Below are experts of layer 4 (counted from 0) of a mixture-of-experts language model. Rows are named router (the router's row for the expert) and show model dimensions 0-223. Each number is 500 + 25 x the weight over its row's rms, rounded and kept within 0 to 999. Numbers have three digits each.
After each expert's rows: a language model's description of what the expert responds to. This comes from a sample of Wikipedia text that the model never trained on.

# expert 31
router:526505522536522541519528491525478513471470492565469477474498505472497465526484442502487504478515489514531492546521478481512498516525508511498503510517474465498496542502504492517468499517486503500495488459533494497517511470478457483514494484502498527518506487484493445477520543480542525528518470483484491503514581477525516489520501457482509518474470480509545522493541485499477471513538469527511485496492491542461511543502532497504486482492474477496500493492496510544485521487496489498502516460451555495510542467511552482530530490484502487531493456487459510459504525498450431499525501463517518518536464504521473512498502489492512454527487517565526482516514479487441524499495
Vowel name endings

# expert 7
router:515562517552534527520492482548525529481475500493453466512511497491502465522462482517453499472490514507510487531455494532514475504527495548513503493494499497482473484509521517469497523526483456486498553463518508505498508503506479476542477484522468500507502524551531489515510518511529493548490513525485468521494464502485512485483481458519488511514505488539484477455522520497467467513518451506497539482539467512503517492529520519507534434482469491467484512466505498524514541455508525513496538524496544550480511472508488505511562506494498486498481477495491511494445493481499468437513521509475510487515459489437448499492467498462551477520486515529493464488477504493499494511496
Institution head nouns

# expert 6
router:519512518496529531471522448517495510495501490555492463537526490471491508549510455461480519457469469529520500512503471444515494524527513510496552487548479497497511502473508479515516519484489478467520497494544490501502511517510464493513494500509482502478510443552543487518488524498499472523534492508472475547551534504571503493524480478473479473482480470495493545529501489500483432511491475529536504500493498488479501507523512555471502491485475463459515537502513475542518501477536491483499514498498498516456489487497523465538508519481468509529473525465518524505456516497529495474503467475508523491532503528500501485466489492503496473546521517543501461487509474511516472547443
Word-final consonant pieces

# expert 12
router:510497495502500513496508484554511499484489528548483522496520526506456465526535473477495506473487483479474500521502488474527479500509511528522513547502506449474520509460495541516504552482516487452500497492522518475555512482478471464498426485520520500529499478550517481482506525507492487512484499492526458516538500505507496502518492452514450494473488442527540509523523510488456515505477499538540480479542463499510498533537476521491515498504460513481505539507490497523472526435482470464506523490488504488444519483505523463513497506492485491523492496488467514473486529469525447500513529464498518506571492505530485497517529501487484491548479531551450486448510472502511506500491
Table and heading markup

# expert 35
router:512510512485510514514536479533526519479458482545439468511542531491498437522500476486503514494481480527494510531475485490537514485536524526538530534517476470507435476485516473513517498515512479508540554467524492489499519483502479495514482465518508460479464489475514468511474525512449453500491535484497455501519503552530503463517520507497465486482494489495526514531519479504487482497483459507534476497537518516469504491509523500502521497500491514498509522490483514508459501465505479476535489504471528544472499482514552485513499497463486501515502505476502480485507478450520459430538523522509549478495504493510469519487531502469492452519504520510480486466483425540508468546482
Ordinals and rankings

# expert 38
router:513537520550511534489482480524498494505501510498463481524436528469556449519462493487471512462509517501502483528491502506503501515527513543490507520537528467453504479482496520534504506497489486480477550452519536445525532471527485500507446466514491500458474474532498518495505527517496496521479504527497495505518473494518494493527452484488490488493521484532526522483525495502488491489485506506537484437518490439501516507516461521501527480503507524457525565502487521563508494485490483489488540505533519512489530488510538501556514512495495524496510524512535521478446503516534515442559501500491524516501485490483499535493525496468501497522479542528458473454529484487469488502493
Compound parts, to/of/=

# expert 43
router:529486500517518541513536491515488492478482537498466499505518524486521481543498475481488547479479471528540513539524473456521469545519485529490536521506512510491475517475545482502526539462527473504529515455535525490515517468504478499527474491515516491497526475532506483523514528524499470517560535529506488480514515547502522490521509445509475479482500472498572533507496488488467474521514521530531474490506458435522513493512494495483519460503494471490488528497496524511464547465519494477508529516445527534485551462516528506494524513505492468545486467521487518476513515483539477471504485450517521509506501475507496503469503535507502477533443509541488482458482483491481479528502
ing endings

# expert 17
router:545516490561520533512498477484529496488483468501471477501488511486496474526470490516508504481517478514512497540543500504520481569501509490519478497569524473498498500515522486497541493495509464498484508467491498486531508470472467441508526502504522476467513485505520495485541521504514523540529533480501490506544511496529519462512481473468507465445475481509534538527535472475480465508533493510534511464555485518455508516526492513489501475491502489508539522495525524524445530483486481481501488499476548480475547479490515474531493471501484468526520474471527551491496517457472457480504489494486521519490445511507462498455466497474528485526507522550471464485514490478490477544514
Plural and final vowels

# expert 56
router:520533526503533521463553491503471470478499503527497510498494558497494487542504471478481531490487497518518487510493473488498473539524507504530515554544507442500499478483537510558471493495533509500484543465514481485506517501477494437539484478511525531503478496525499494538532547520517516511502498501503513533523507508507500526535506510458505473513509491503525536495525490455468487508497499527505452472530472470509562463502470538462557488507488526512522512532487500513489528505480454516498521527506548553508503507536499470558532516443498470508529484492470499471482493469523504455508496526540500538481490536480499534482500495493541496521510530500484484488505495465477481506445
Lowercase word beginnings

# expert 26
router:569493488472547507470524480505542529465516469518485531502476551497540484511532476495499508479488472535530498514494478496507530518527518499502497501528483474478507505478520533526495508491523487500468539467509497490494521494537500449516485479519526505499523490552495450476516546497482482557509498540545510509518502554467480518528490543512499449509492507496505515512519500463468516470450504524509472481542509462475548503516451526471535481483493513500513517492493530511425516492527476468523500489492553538490519496555500483540562506463462476512531504473506515512472520485504505453489520475515498508504523534492446511505520465491506496505492517496508474523499495483481471499479
Word-start consonant pieces

# expert 48
router:529479478515509535488528478494532512474489513538483514517486488496516471537456477499501543462466504532529493526496487441481487518524533515508508540555454484491521521468524517502515546520576481448499538513503493475518521466491468434515455484508484533513500493538512484472499516516529517539506487503462491526517548530486486504501517511503510495482505478519529502526505484476466509530502479512543479499537449462524509524514457495487507490492457484475489548523461517526521484479491483482511481506474503495461491503519497465525534540481464494516523496468492495489465517470483457505523504505548521489522463509473459457500542484474498459512453507520479482466534504518493502517493
Hyphens and prefixes

# expert 54
router:551496553511502537457495465523474529481504485481460476493512525471486445511501487494476537446460473487503529512498478454540496528536538523498501539515529498461490507465493517501537512504553466494475492496514503500536516469525475479520472487481508540481534442511490483499483528482494490513488503523537465477509509514507499461488440466501506506483508497492530524513535452503461504506511487522531481451500505501498510510509497517476534484501468483483516548478500531518499508483482495505509495527520532505505496480516518434527522530489468505522517497478484522452497533532509479469517485520481523547492471515469467471493475497527553521511454518544463464490500462454468485523487
Word-internal fragments

# expert 9
router:506485488512503504465505517528495484501477530535474519477535510485471459533535466457471538460509486504485525513517490495544492497509553527504515541494503446482497503472488528518490542476488478490526537502511538484542516491452489463507451492548533502502495501559513484486499523480487484506500518487518460513532501512481495501517469479520483494500496427500520510511533494479449532507488511530514500474563500506492521525531513519489512485504475493466494535497503514511468525455502456452529554486492486475469542483488517489497492490479464491527467495498499531451498523495510456476545503467501522507533493529526496479506514493469503512550469535560477469476507444483480511530494
Table cell separators

# expert 51
router:521510496512497498525515461525522469473459484526458515465487551485457479521545497476510505471494454481534450515477490512493476551513532555480549497515488472469436483505519511516490539525528462478493525486508492467503493481466494476526483485476466495514491508511521463519504526483518473522484526504493459514544519532526484512553509512483509517448488484495522527525533503495475450478525465498501499477527495493531542478506504518435540475506489491500489513503474483492485527496511497497489558482540545544536496492523495493511534499483495490511505468488493516519465514509522473442498486452520526533498483524474515541463524503523495479498499511502521506501499475479489487523425
Media release words

# expert 24
router:523508513512507495507553480504490509500492516510484452499476547510524499506480473473484474495490492550504505524475512469548501496519527520493538482531492499491501505514501467508508524494520500478529505450528473472497552504467487430532460469545504476475531539484509485492515532538507488537493527520507520464531528495494500485535488482464515475516462500506518532492498473475492486494483488533560459502522497499465537519495500543467554499502469511485523526483506489552482545473530479483516517490507522524513550496516512443547509517439474500517515481508454498482471502479498494493560487519522533505538510529476488502523478515489517496493433521546520477479511490502473474480456
Initial capital letters

# expert 55
router:506538493483511489515521489479515496493469509520431491505446528479501444533511460523496530469453492512490499511493480512546493496495508511508504511520484497487469531506530470497506539541493474500544537491509516490517508457488473469489476461504471483474519483517562487524512511504504475501491526491512477485533507491555510451559472493471486513517506494523510527514498503498483459501495482510519506474514486481459511549526488510489506498483508481466499510448489500542469539473526517481506510471520507503490536495542578510506585574451488476493489483512488498511462525494503487449470482504470512516564499472483457517467482520491500492488489522544509500500511499481501486526488
Months and years

# expert 0
router:493497505536516509522553504500480509467499503503464481515505505437492465522492477486481542504482467533522486508507464472545474553479521497480517535494467487484469517492514474484522496455503472482503519473560511446556516477497453485513494492537532514481475475527524510505492538489539509512550485489565453499518533517549509494513523467480471469475467480533513505499522507505492445501488487515511494452516462501510502516497514512511516486505489508457482493525529530523472512493538498490498501512524511507469514470499533459532517541493472490505501499494467508467505563501558482503516442467516511494517460548515497485479508474527491451521496507545518499494489455502479506520487
Mid-name letter fragments

# expert 47
router:504511512486557521507496487536534545499457499524492491498503504504536471496486504462480538481472461517528499523481482486554489494513505492531501537544498527508455530522474497526540530494514519476489531505520484508537522464484471500549483501542491508482481466548514472484496522505532472530515482540516484498494484500499521500521484480517497487504508474477488510471555490471460506505487459503506529490553446511504528504474492526490517488523487480506478504467513505535423499486508503484493549469472540517444541499529500448519508540456484461491517534476497483528511527497515532475474518503515501477539503539504470532462485438483508460509472515499479473521502506462456498483510
Geography and area nouns

# expert 23
router:504514512507541537507505491528461483476469497489461512463505511485523491514483481478515503466503502489509506506470501513520505507552509498564503538488504501470493511507521526476544542513460461459449527493546481470515512491499498465533474475515451494482498482533538483479516512460486490514514507541524496525523506515496528460504469492534440477476505487512494521475518454509465454458479453531520477456542471496531513501499500481467505468475471527524511498511512572536480539467473494480489525510523515527467499472515495512499535500507470459514471499522475524501510508518528506469495507480492501474535462484465475520509488485503567493514480509522463443491516474521456486528506
Noun-forming suffixes

# expert 57
router:519519518514557514492491488526475502450488501538462509504525498455516457509524496455491488499457474507500503511507469485528483499498506520517510487505467435478473501470488495502442535466553520502498503495513525483515542472500468489502492487528523511499473505543515478505482526515485481531522451512496459513538530500523503498499492460478514476501468504532475549499531473514464473480501484512521484458498513486519552545470469516481518494517492484492505531488520497505471507460536481459514484510481511478491547482510528478528517539472489498489456473546454524472492553485543494510512483515536514506518510537497481536464517475432536476513444505498496460489493441496507495518504
Mid-word fragments

# expert 25
router:510484509548541485497555487517546514477482514544505479512453513459495454521515445507444493486494458533493542522519525475522486529508505519526543529525500483483490491494498499465496518457529477480509515477530522527502514478497487459558488506538492516483526458524527489512489524533514471533506506509489517474527542500508517425514541474522514494488497490520537521549526493529451468488516469492512476477509487497492521523522488526481523510515465491499516514471500491539438511498528468454527524460481545518474525471509501482529530492513490450490458503479488501476478532487513484507485492492535504521534491485532495539513502508530494450518484539533499497508497472502492483522469
Mid-word fragments

# expert 53
router:516497492530523527461565465544516512481488490502466486517469512483501477519499469442461490481480457533506508515510486465555491501519517510511524480522518493499484511500488508506505522448524515494526526479514500468524539490518492473507491491536476543512525491512491473545522537524513474525503499529513480519532519516529510461495515455477457475503535459515543531530517490501469485477492467527551486492520494494527525560493483504459517501491494515474511510518523511520452545485500499459527521487487536513447557467504503458566518475474453510521487480480497507488498522507517489478550487502554507509517496510495479502486518471514516484534479539563515472529495486483481503516503
Math and table symbols

# expert 46
router:535523507529487504458493477527492505465490470536450473509460551465496465497537501486497513503509483559513529525473478430529465513519535530489504478527478489519506484489468506532529540482530487471498519479498486497508526478490478470536483502557473550491518527489486448503492520505488499518539525543512506509541532539538478520499509482450507488490462468507530535527539480487489486524450488504543474468525503471501558518500477510464508489480498479493478501524490511529458528467528474482509488501508530504466541478499529457511527498462464511467496485507485511493498497519497492495515490483540504514489508504509498500486516470488546450512479539558491474465535497486469489507498
Digits, code fragments

# expert 34
router:511488528492516524469474473502498488453445476515472523533515525491478471499503497488472507506460489519546502553515491488544495515520503549514547478546507506498513520498517530509529504504480465460489535476491520495501553489479461518513502516503552531488487474498544472487550490546519489479505518497509473496519550487466509481513493476466473505466479491535523519512516480484497511491500457517503469424518471501474509514509477537483525493488459556496507509504514496499499489485494474473522536490491514497481532502550490461538515538465493495537517525476462512471514554512503505524534515500492534530545471518498476545510539487495503423514478524530492470484514514483507476478473
Articles starting phrases

# expert 39
router:545465529478521500456501518506526505502451504543492476504507493515454505545469495497507556502476455513495473535521495469572506486523482540535513505544508472494443493475496483501498465508497496512505529492494477484551491476519505483541493461489482484490448499482493454490501523513513431520528521490483457497540505517504497489522518471499490477501507461512501521552509477505482471493521451505565494498557474506510503493547551498486554506490484489466492555507513499498483507521480496473528497487499490534500533469499474486504481493484470490542500493481515533491489483468519484459515500513511465511501481516500504507501514479507486467520484551503444505478490436508474494530464
Sports statistics context

# expert 33
router:530482506546505521512515454528475495495460483520477474470499489454463468521502482520491516490500509569546503524467466487511464542503544519487510477570525500494513518474482529498492501479532527467534510459528504495537511473504509479555501448503501510502488521514534481540521524509504499512529507512480465540490517484502490460502490498491498501495465467538502542504552469489503491467510477535516510485515457489497510528496522490483536467495472531470522506484518526535466523485504522491502547502482513482460492469545500481520522531451489513491485491537535505481470530501515503481484475514514495498531453518493487507485501504519498479539495487565475478487478498453435463532464
Possessives and quotes

# expert 50
router:575542517530500533480489486499493531471498505505461468489478495500486473531489478507499523476493469513484506558524467479546483518510477507504483505515498460494474545481488513493477558527518485480509523468525517485505493453520496497502502496481521486508516509522519487505486522500495503483526488500519517511508504539499521460530439454449457491436468500503506498505535444500488487516498500505504535477526497490504523529531510511470500465489496497497514527483468503510484553491512529487481493531508524503510571497537515447511509483488441528474505478505524513477504508517499481470540507471505513489508448545461435512459492504489543469515504499560461483492515463478484455508478
Name-final letters

# expert 4
router:554489511491527519487525493520502477486492484513452503499507513478454490527486478512461508473516474494536476541482479514512479520510513521535544517516500474464477523483540513515504497484524496499536524521509524470508530467526473478504489505504530507492515529535550501502522548562494470491541507472499511519515499539511540441541504496513475451478526488547513481531533506526478528479520506495531520497529445458525490512510506508494531498496486542485511521449489517489484512477542511469497522521451540494480540493529470479525549508497510463481498475481501544486500508487512497432506488505539493496527438511463448492475485482492509497493487498531460464495546458516488485479487
Western name-word pieces

# expert 42
router:490482526506520529493502469522490495476447488501492529502539533481508493528490482484486500447493473508489496515489506518510520508521498557542536511532506488503490544492518504527542504504544501514506537522536480473469544505471493467487465463492496489507441494505495459522530531496512475510471491480493479507535527479487507525525511473498516488468471469541507516528482469503452475512524536537568504480516490499467520509499457494475549513506450513475509497474511503528505551478487463482537532487506542541512508465457524497528517541471475461527462489482524510503471523488492445468490517470583509488512520494517486467501514493533522476497477525511492461460506503481493498519478
Latinate word stems

# expert 29
router:511501530488534530515516498525511519458494496498452500525473525463492507504524500511487497467459484532493452511477504472531461497493497536478516521516505457484490520471447466489509520529537490465500511457521519491482501487475510487516487472526534522513455476529553490468493525517488487537511510543488473523501535552487499457520500509466499478487489491530501510520479516548464509481457490505516496503505498496486510507537471523493523499504473504477485502493475491560464502485518449481537505477449513521467533426510543463527533539507452475525493508496519520486488525467534502507475478459523485521514478524500463515497504483510505463513506494525452470514454446505482502485439
Line breaks after headings

# expert 40
router:510480531498499530507489487484493492475485448518507512479485510481495474496465508478461515451503486530528472539510499512497473501555518518521529493544496489468511531511510491531512504485464498489474534472501525493524536473499458513530469494485504527512475448519512487497523492535507486478486502489496494506538552508493536493493490473507475492462465481515513559533538477476472520498465487495524497459527465496508522488505470542472531503504501541471519532489522482518476500491519458436529542508495497532498518474550480508543500553461479501533532530496482515485485518490522498501542561495483526502521455562515517525479550489480526467518450528503485471446494500497484471476475
Infinitive to, determiners

# expert 10
router:504526531538522503497511446510521536503496520502483517503457512500489484543478462442492528455489474465533498526527528471532513528542522524554501536503509488467499504530523525481490528519542492472518546522515506478515500498496475475520485516513489517476523489509532493498532503500465478495549503514497502497492509522545549470524464520472457489493518493494537509528547466498470511495455464510530480482513499543467516532492455516471542474488480489472561511528466509515474509483501474485555511506505514528456538464514483509524536522488453499527508471490508496509449502461482477527471479523493533484522500518478483495480498483492508465545485475536471480482513449509495503511525
Prepositions of, by

# expert 36
router:515539544506519534482512468559500483486473472480504504497505530478444517522500471491454515479478490519501516537486493508511516507515506501536504515529538498477554541504530547506513554495545496493536546531510515454510548483482498481483467475518519522506513509546506505485523534508507506554479495533520493542537521498505487475489516511481445483465503462525516505514515501513473493446523485530523509510536473485498485499497518500478510485491489470497511520499490490535511518469512474480542510489465506542467516478533481499551541536459473491496496487454484550517494517468479496463510468470503540503531437512500440511502525506483517492532487511560499472523500468509485508507499
Heading ends, word completions

# expert 45
router:512485540544517512496516449492533535484513496527473515467453497460462487513498472446492499460470490501508490530519501446539470506535541516525475504522504458444509524506511534510475557535530513489498517520520504470537527470476462494514445469502496530478499473517531481482536506507509475495494475513516508488518491541503507501488482502501509513494483501503506534530516490501463519449480479548544513482500466466483512502469525508482572491471493502484515498525514475512472499490516500439543523511504519582462533455495485481542521507506471491498512460472491474499476500495497471508498483505487511527503482526503483496506515491467482501552454519520467483481523476523458493511520
Prepositions

# expert 20
router:513519535519537520470546512516477495489456489521473498481468517475471474533478474500494507471530488487525433516495461485538490518523475501468533535518466490473493567478472547544492555539519500494518514494514529498530490429474483479504495495516527530527542502517519494521529554540544477504563533491499507512540520494512546498502492449480466511491520491553516495488516504512477479525523480519496495493499463483502493507506513508495513466493484502460499504487464540526500505482495478498505542506467498539527537446495520486519529487492512478515486506507510526479475484469542500473506492495507489506494476512475434504482485500523516493514515511537485466493564457471481510505512
Surname and name endings

# expert 59
router:533502493507508500457532482521505531495498484520488513506529504473464495503488477503498534462464467519504515549536476513534500481529498502502509499508490505496490555462487537497504507478540514488515510507537548470512514485515454488522475480477519464509493532531541480505535536528486456513535464515504496528492517508480534521522488521508440513489512461495511503497525455454476507460493503529540480485525521486491520543523503483455497502513470510518503519510490483537479572491480521471498509526522508524483532473553506506508528496494461459490527483495519515499481535486505476457499552505450498505568454520466482506459510472478524500524450515548452450515482500492487502503477
Mid-word Latinate pieces

# expert 15
router:524506538485507519524508515472510528510469482528505512484488514469491460514514483461473512446505490569521480526517457486558458532522514525533553504485474497493517550511476488498530527500525514493515519499517540476530516479506483478489478429469485540518492478497522500526514498497506464549478453543491496489508494512510521515499486499492508455441516499499510533498534450491477504453522467503523462469535495488461517470507490538497533492489453522498494496514483467495447487498502500457501512493470508528500502434473506502511475514487514458507466483510504509441486522509539467507522477467510500516484484509519478480490489482460519480475481547502468473486510510527475453526522
Clause connectives

# expert 2
router:527509513518526498481521487523503524489475486533459512528479526480488475472527477516504527448460498502456497527482457463556466555538511495509546496502473467474510519509523466495497497520457477507500550470494484479538519442502491510497456498505484510542506534491544486511504521511532451489521454535470507530518557508514535479549485494487488490484507493511516515503534481523504479467535515514543509510529501459501554547525545471516492453481468521513501513538486503502444519487492489466494509475496511508506501473518490469534528534500484475479511516510498496459514518496490435476516472487536508514497487494495505498494511460480489482528512532510524484502518476473496434493529
Prepositions and conjunctions

# expert 21
router:515486533553506493482522486544472539461480495510471479492530501453477459525497465439474501453459516542536497518493489478497459516511542508477519514540522497495517515492501526546504531501542508509501491484513529478494534471505499501540513445492497529503515492502515504543502532511485492526508488499516456544511530494515539488544498497477491492490479514536504502511553457505495502483525520522494457484480492504487507523489477489473515485499485521467486523503528468532458502454500442483496514494466509497473517468491542526512510529475502495479476516495504471483477512471527494481482486502512490483555468516451488479489474470530511434525469476553455472491505494514445473538463
Sentence-ending periods

# expert 49
router:478537510490531502539507471501527518481470499492439457483494524479513451514482480492476504471458501474542503550465497509500494524543516542524509519527472510510453486529512515510535528523502463476486531471507488497508520511511475486548473442513497511499497509555499487533506523483545474563495505525501491534517508536477481491482509509516505505511506501488510517494521509476460441449500494515478464477536467496525549499488462528450527470483469523471485499486516513504461525476513507491516535500527573530503497491538484514525550521500486478516474483504472553485460494502521471441501495476506499509498493533497493522491476487496553483483463533498463471500515494493495482514475
Common topic nouns

# expert 19
router:524488478509533521472494497515483491514472534500471507477521497451457479592510469495483524462511489489519461531501476469525503511517494522524564531505505478433490491500486510518477521513491480499528541498514479491535512490472510483521499473486538526536487501544527501483516527512521495517533501498531489510518521535484504468528463436519474480453481452512502501530539504502462508501526512529526508475580492477480519517527517505486528482509488516480500532499473511521498517504541452457518511523502487474506510463509472483508502517468465478499456475496509505470510511499531461474538496481504495525526481534519502501505497469462520508541498523551479478502527440475506479535515
Table cell separators

# expert 44
router:543490494537512507484558495515501532476509509517474492504479536496524492543481500486486527476513495532496487534500478461538484530518522509493500539531514482459512485501502503527529503511539513492500558481545499455478506489478470492519476477537526498497495526543513481510501537507471476493504541506499496478540505496483528463539456467497501465439550477506558498530537520487461508471475503492526482473532451486481499510548494495517539475485501483508502550518471508544498484473503475496486526541492545505505529495520535496518535522464456488546495507472518503484486501516551464489512492515487520519524460481509504494477495474532529469508519548563467483481522481478463496526496
Mid-name syllables

# expert 28
router:500533473512532535480513496512454530470458485521461507460466517504503474529483477492483518501460486521536441524487511497520515542517529502545498519512472518494479514527489500481514520474481520486510514456494484479521500510489484484483455473521494511445496517525492438550505517523474501472506478493531509558509521511540527472521488485502481479460486456516510523525562492501454463498514497530537494475535477451482522518495503507486509490518491481479504471473520546514482506457515520513539508539506492517505519459498534482508536513484495460491494492541500495475476528449498496468497475478495487505510438492484518483470493484510508477510467546566480478527474468479506478552485
Closing brackets, quotes

# expert 30
router:495495499543524508454557495523510476474466502560437454524471513488527470513482487474520508487479477551519510497469502441577492477507522513519530485525493517497452512468520481514519479499490482455536507513524494481487519468521473472511473478536482496506493518500489501504533524493473449503521499539505472511547512508546502489497493506476481500515493465516533506521496503490484496531498475497582486493514496495498510531472463489496501491507471482494523523494510505549465512477538496482513522487525520511478543498514540481533547522466415507498487492487464481498484531496479504467515473519512515487555506505465470485481507499488555481515472534529490485483502503485474503536491
Numbers in stats

# expert 27
router:492504541542511531489484461554501543523453499513493474521456503456478469562510494501499502462474464505544502523506507496517495528509504532538558504480498510479500512450525507527500532511517467462490488474533499486480514477516495476541494474462480517481533480513497491482529514537529487485517484486492479495498520505580508481547512478511480472474494473520499504459531517488479497482522518521578501465517497473468511513546495528500542467522488546489518516530475493537494498476500539460485533493476520487498521458530500504493483503488438485483544449518497501472484507480514474499536506479493504470513492537491474544498524489492518482498515539525494454486509474518517468489501
Field-value colons

# expert 61
router:530508523520534500517522477586519489478469488522489496511470492487480475493458488503444463485493486478502480514497492494573483513538497538502522496492465520486464495488498535499481499516513465489497513470507525495508519509501466495550433479536499518507524503516544451502503524492524475580512510467509465491520511528489518460524506483514469470488535492527510510530509484510481478504498448514508484498518473536514515524515519509469531491514499497480475566506515516514478531446497531491513543510482547542502563477499497472511527497464501505520515469453489523502467518487505462481530519473547480511475505547486480497503497486502497489513476544535510497498511475504482475525456
Name-starting capitals

# expert 8
router:545534533513515520472539499532499500483480505521509515519477525501493510530474450499446534498511475533548503514523489496536498527506492514502530528509484496490518504462527511511452498504548472515517542467503509490496529491470465467542444448524518499491532529515571485490509549515511491534546481499509521511536494518495514459525494470514515487521493490527534523471496495474494474511496507534493500464521475498480543527537519530470549492505487508478507509497492502511499544475531500524518550526485547570512534511514477487548507484455507497506540465465477505468507523489518497487492489519518498497497475541467464510488502503495512495508470540493510484502499474464454462504440
Capitalized name openings

# expert 13
router:479505525512509511492526508489515545484453514543486449467487529504469498537474452484515479472497465560517499546512460491504503510558516489497533506522487526494530511508536491513474511463539514459505495487527492473503505443494485479518488462491510473517479505537530498514520524548473480497493477505504463499493489518491523511524485508498511493455490482524541519485505501500481500475477441500498487470522490498479477520502484507502501500541426471518475479502483474510465510484556456433505519479509514486474520441494484512508541466453496488517495486529464558474489500492513469461525530466515527490521465486480471514479519471461544485525527511498493489530499469527490497528471
Copulas, adverbs, commas

# expert 3
router:529504508493522527500531445583495538458487509538495515488480524479499477496504521466518453487453468519539513518473505469520517508549520517501516501500520512514498511489507501499525484493538527503457502476503453476524524507512447464543478486536498505476466506487501426534495521480490492542487479475511467509505509521534507476523520491525440484465526517495540487529490478495481486495513476508533516496519475484517516518545500522518504502522498515496487523504525539571481548464507483479515523506496501537493533474492496450509519496488449483490512466494463511504447520471530470504483520480509502513515493546501491491509537519507476487510505503549491473511568483462483496511462
Line breaks in infoboxes

# expert 37
router:501507498526498465481542488500502484496475492491480540515506501496521455517495450488495515484456461552519461496510473484522497504521514513504498531483517468474482516489507519500505516493538484503509497471520532447506543482498511471506453477520489524484491541539560510536508537518471466501481496524498455535540535505511511458534474475495530486473530464500517503513516510505471476517535485513520469464512464517521492522509473512500532503530466512489517553510514514517487507477512473461541500541502531493482545481480548487530538514492485479491496493473497508470488536517493438484501494495537522522529484539498498552476509479477525482538454549544460477477486464470490505565485
Foreign name pieces

# expert 14
router:524515508483525559456508487502465513491470481505482488485504543479501502498549504477472526492480506551488495520469514506526491498526529543521529477545481495526515489512492493493528518521554538496460534493559498456542537506504459467528437458504512519504535455512482470525537521471533486500463488556519484526525486508478511511500487488491503503494507484562529470513536482499459506479533507502536454491511482480491558501507455528461520496499474504479498528527463504530478543458500478463535503508495525544498487498499540495539486508445470485507494491533502522507480480506485524454511526478526495512496496503501505511496520472503539483522470526502498452497492500499495465489473
Pronouns, mid-word pieces

# expert 1
router:531542534489518524504526481537510496455486517522496518520515521493527503524493467495468509496455477554514517510500496475551509526511508515503525507502486483502534504485503515530494506468561504486482517469508540479503537504472465469557438471537493522495527516509532469487511541515496481542490479505516513501519526511479506510513509475514535501515518500500538511482506508478477492480456504520515468462528495502490562494511503531456537497506483509478494524513503521535476534484555483512539543517470544570479542483510501445538496495469488465497539469484472489492476540479523493506493542504551506538500488527485476524501513492486500491521487551498486484488513472469460475490439
Capitalized word openings

# expert 16
router:493507498490520489484496463503532519499455467516495495517509521466511509528552447450490484456491465512542487529518487469504490517548511520496515496517484465488485542494537536504476499499514501503494561476531477477540497461541487446496509489496497528507486482514529468501498529501555448521512497554473526521531510478515483487521500488527497478486505498486512536505494454467453477496527436489533532488499517447503530519512481532465541501486519518488458479474524497524497514465512508498517549489507503525474527485502518443501497567459490508547497492509521514508470530524508494461495455472504490486549494515495493548484505508473521500535500494500477474501494498492464497521452
Past-tense verbs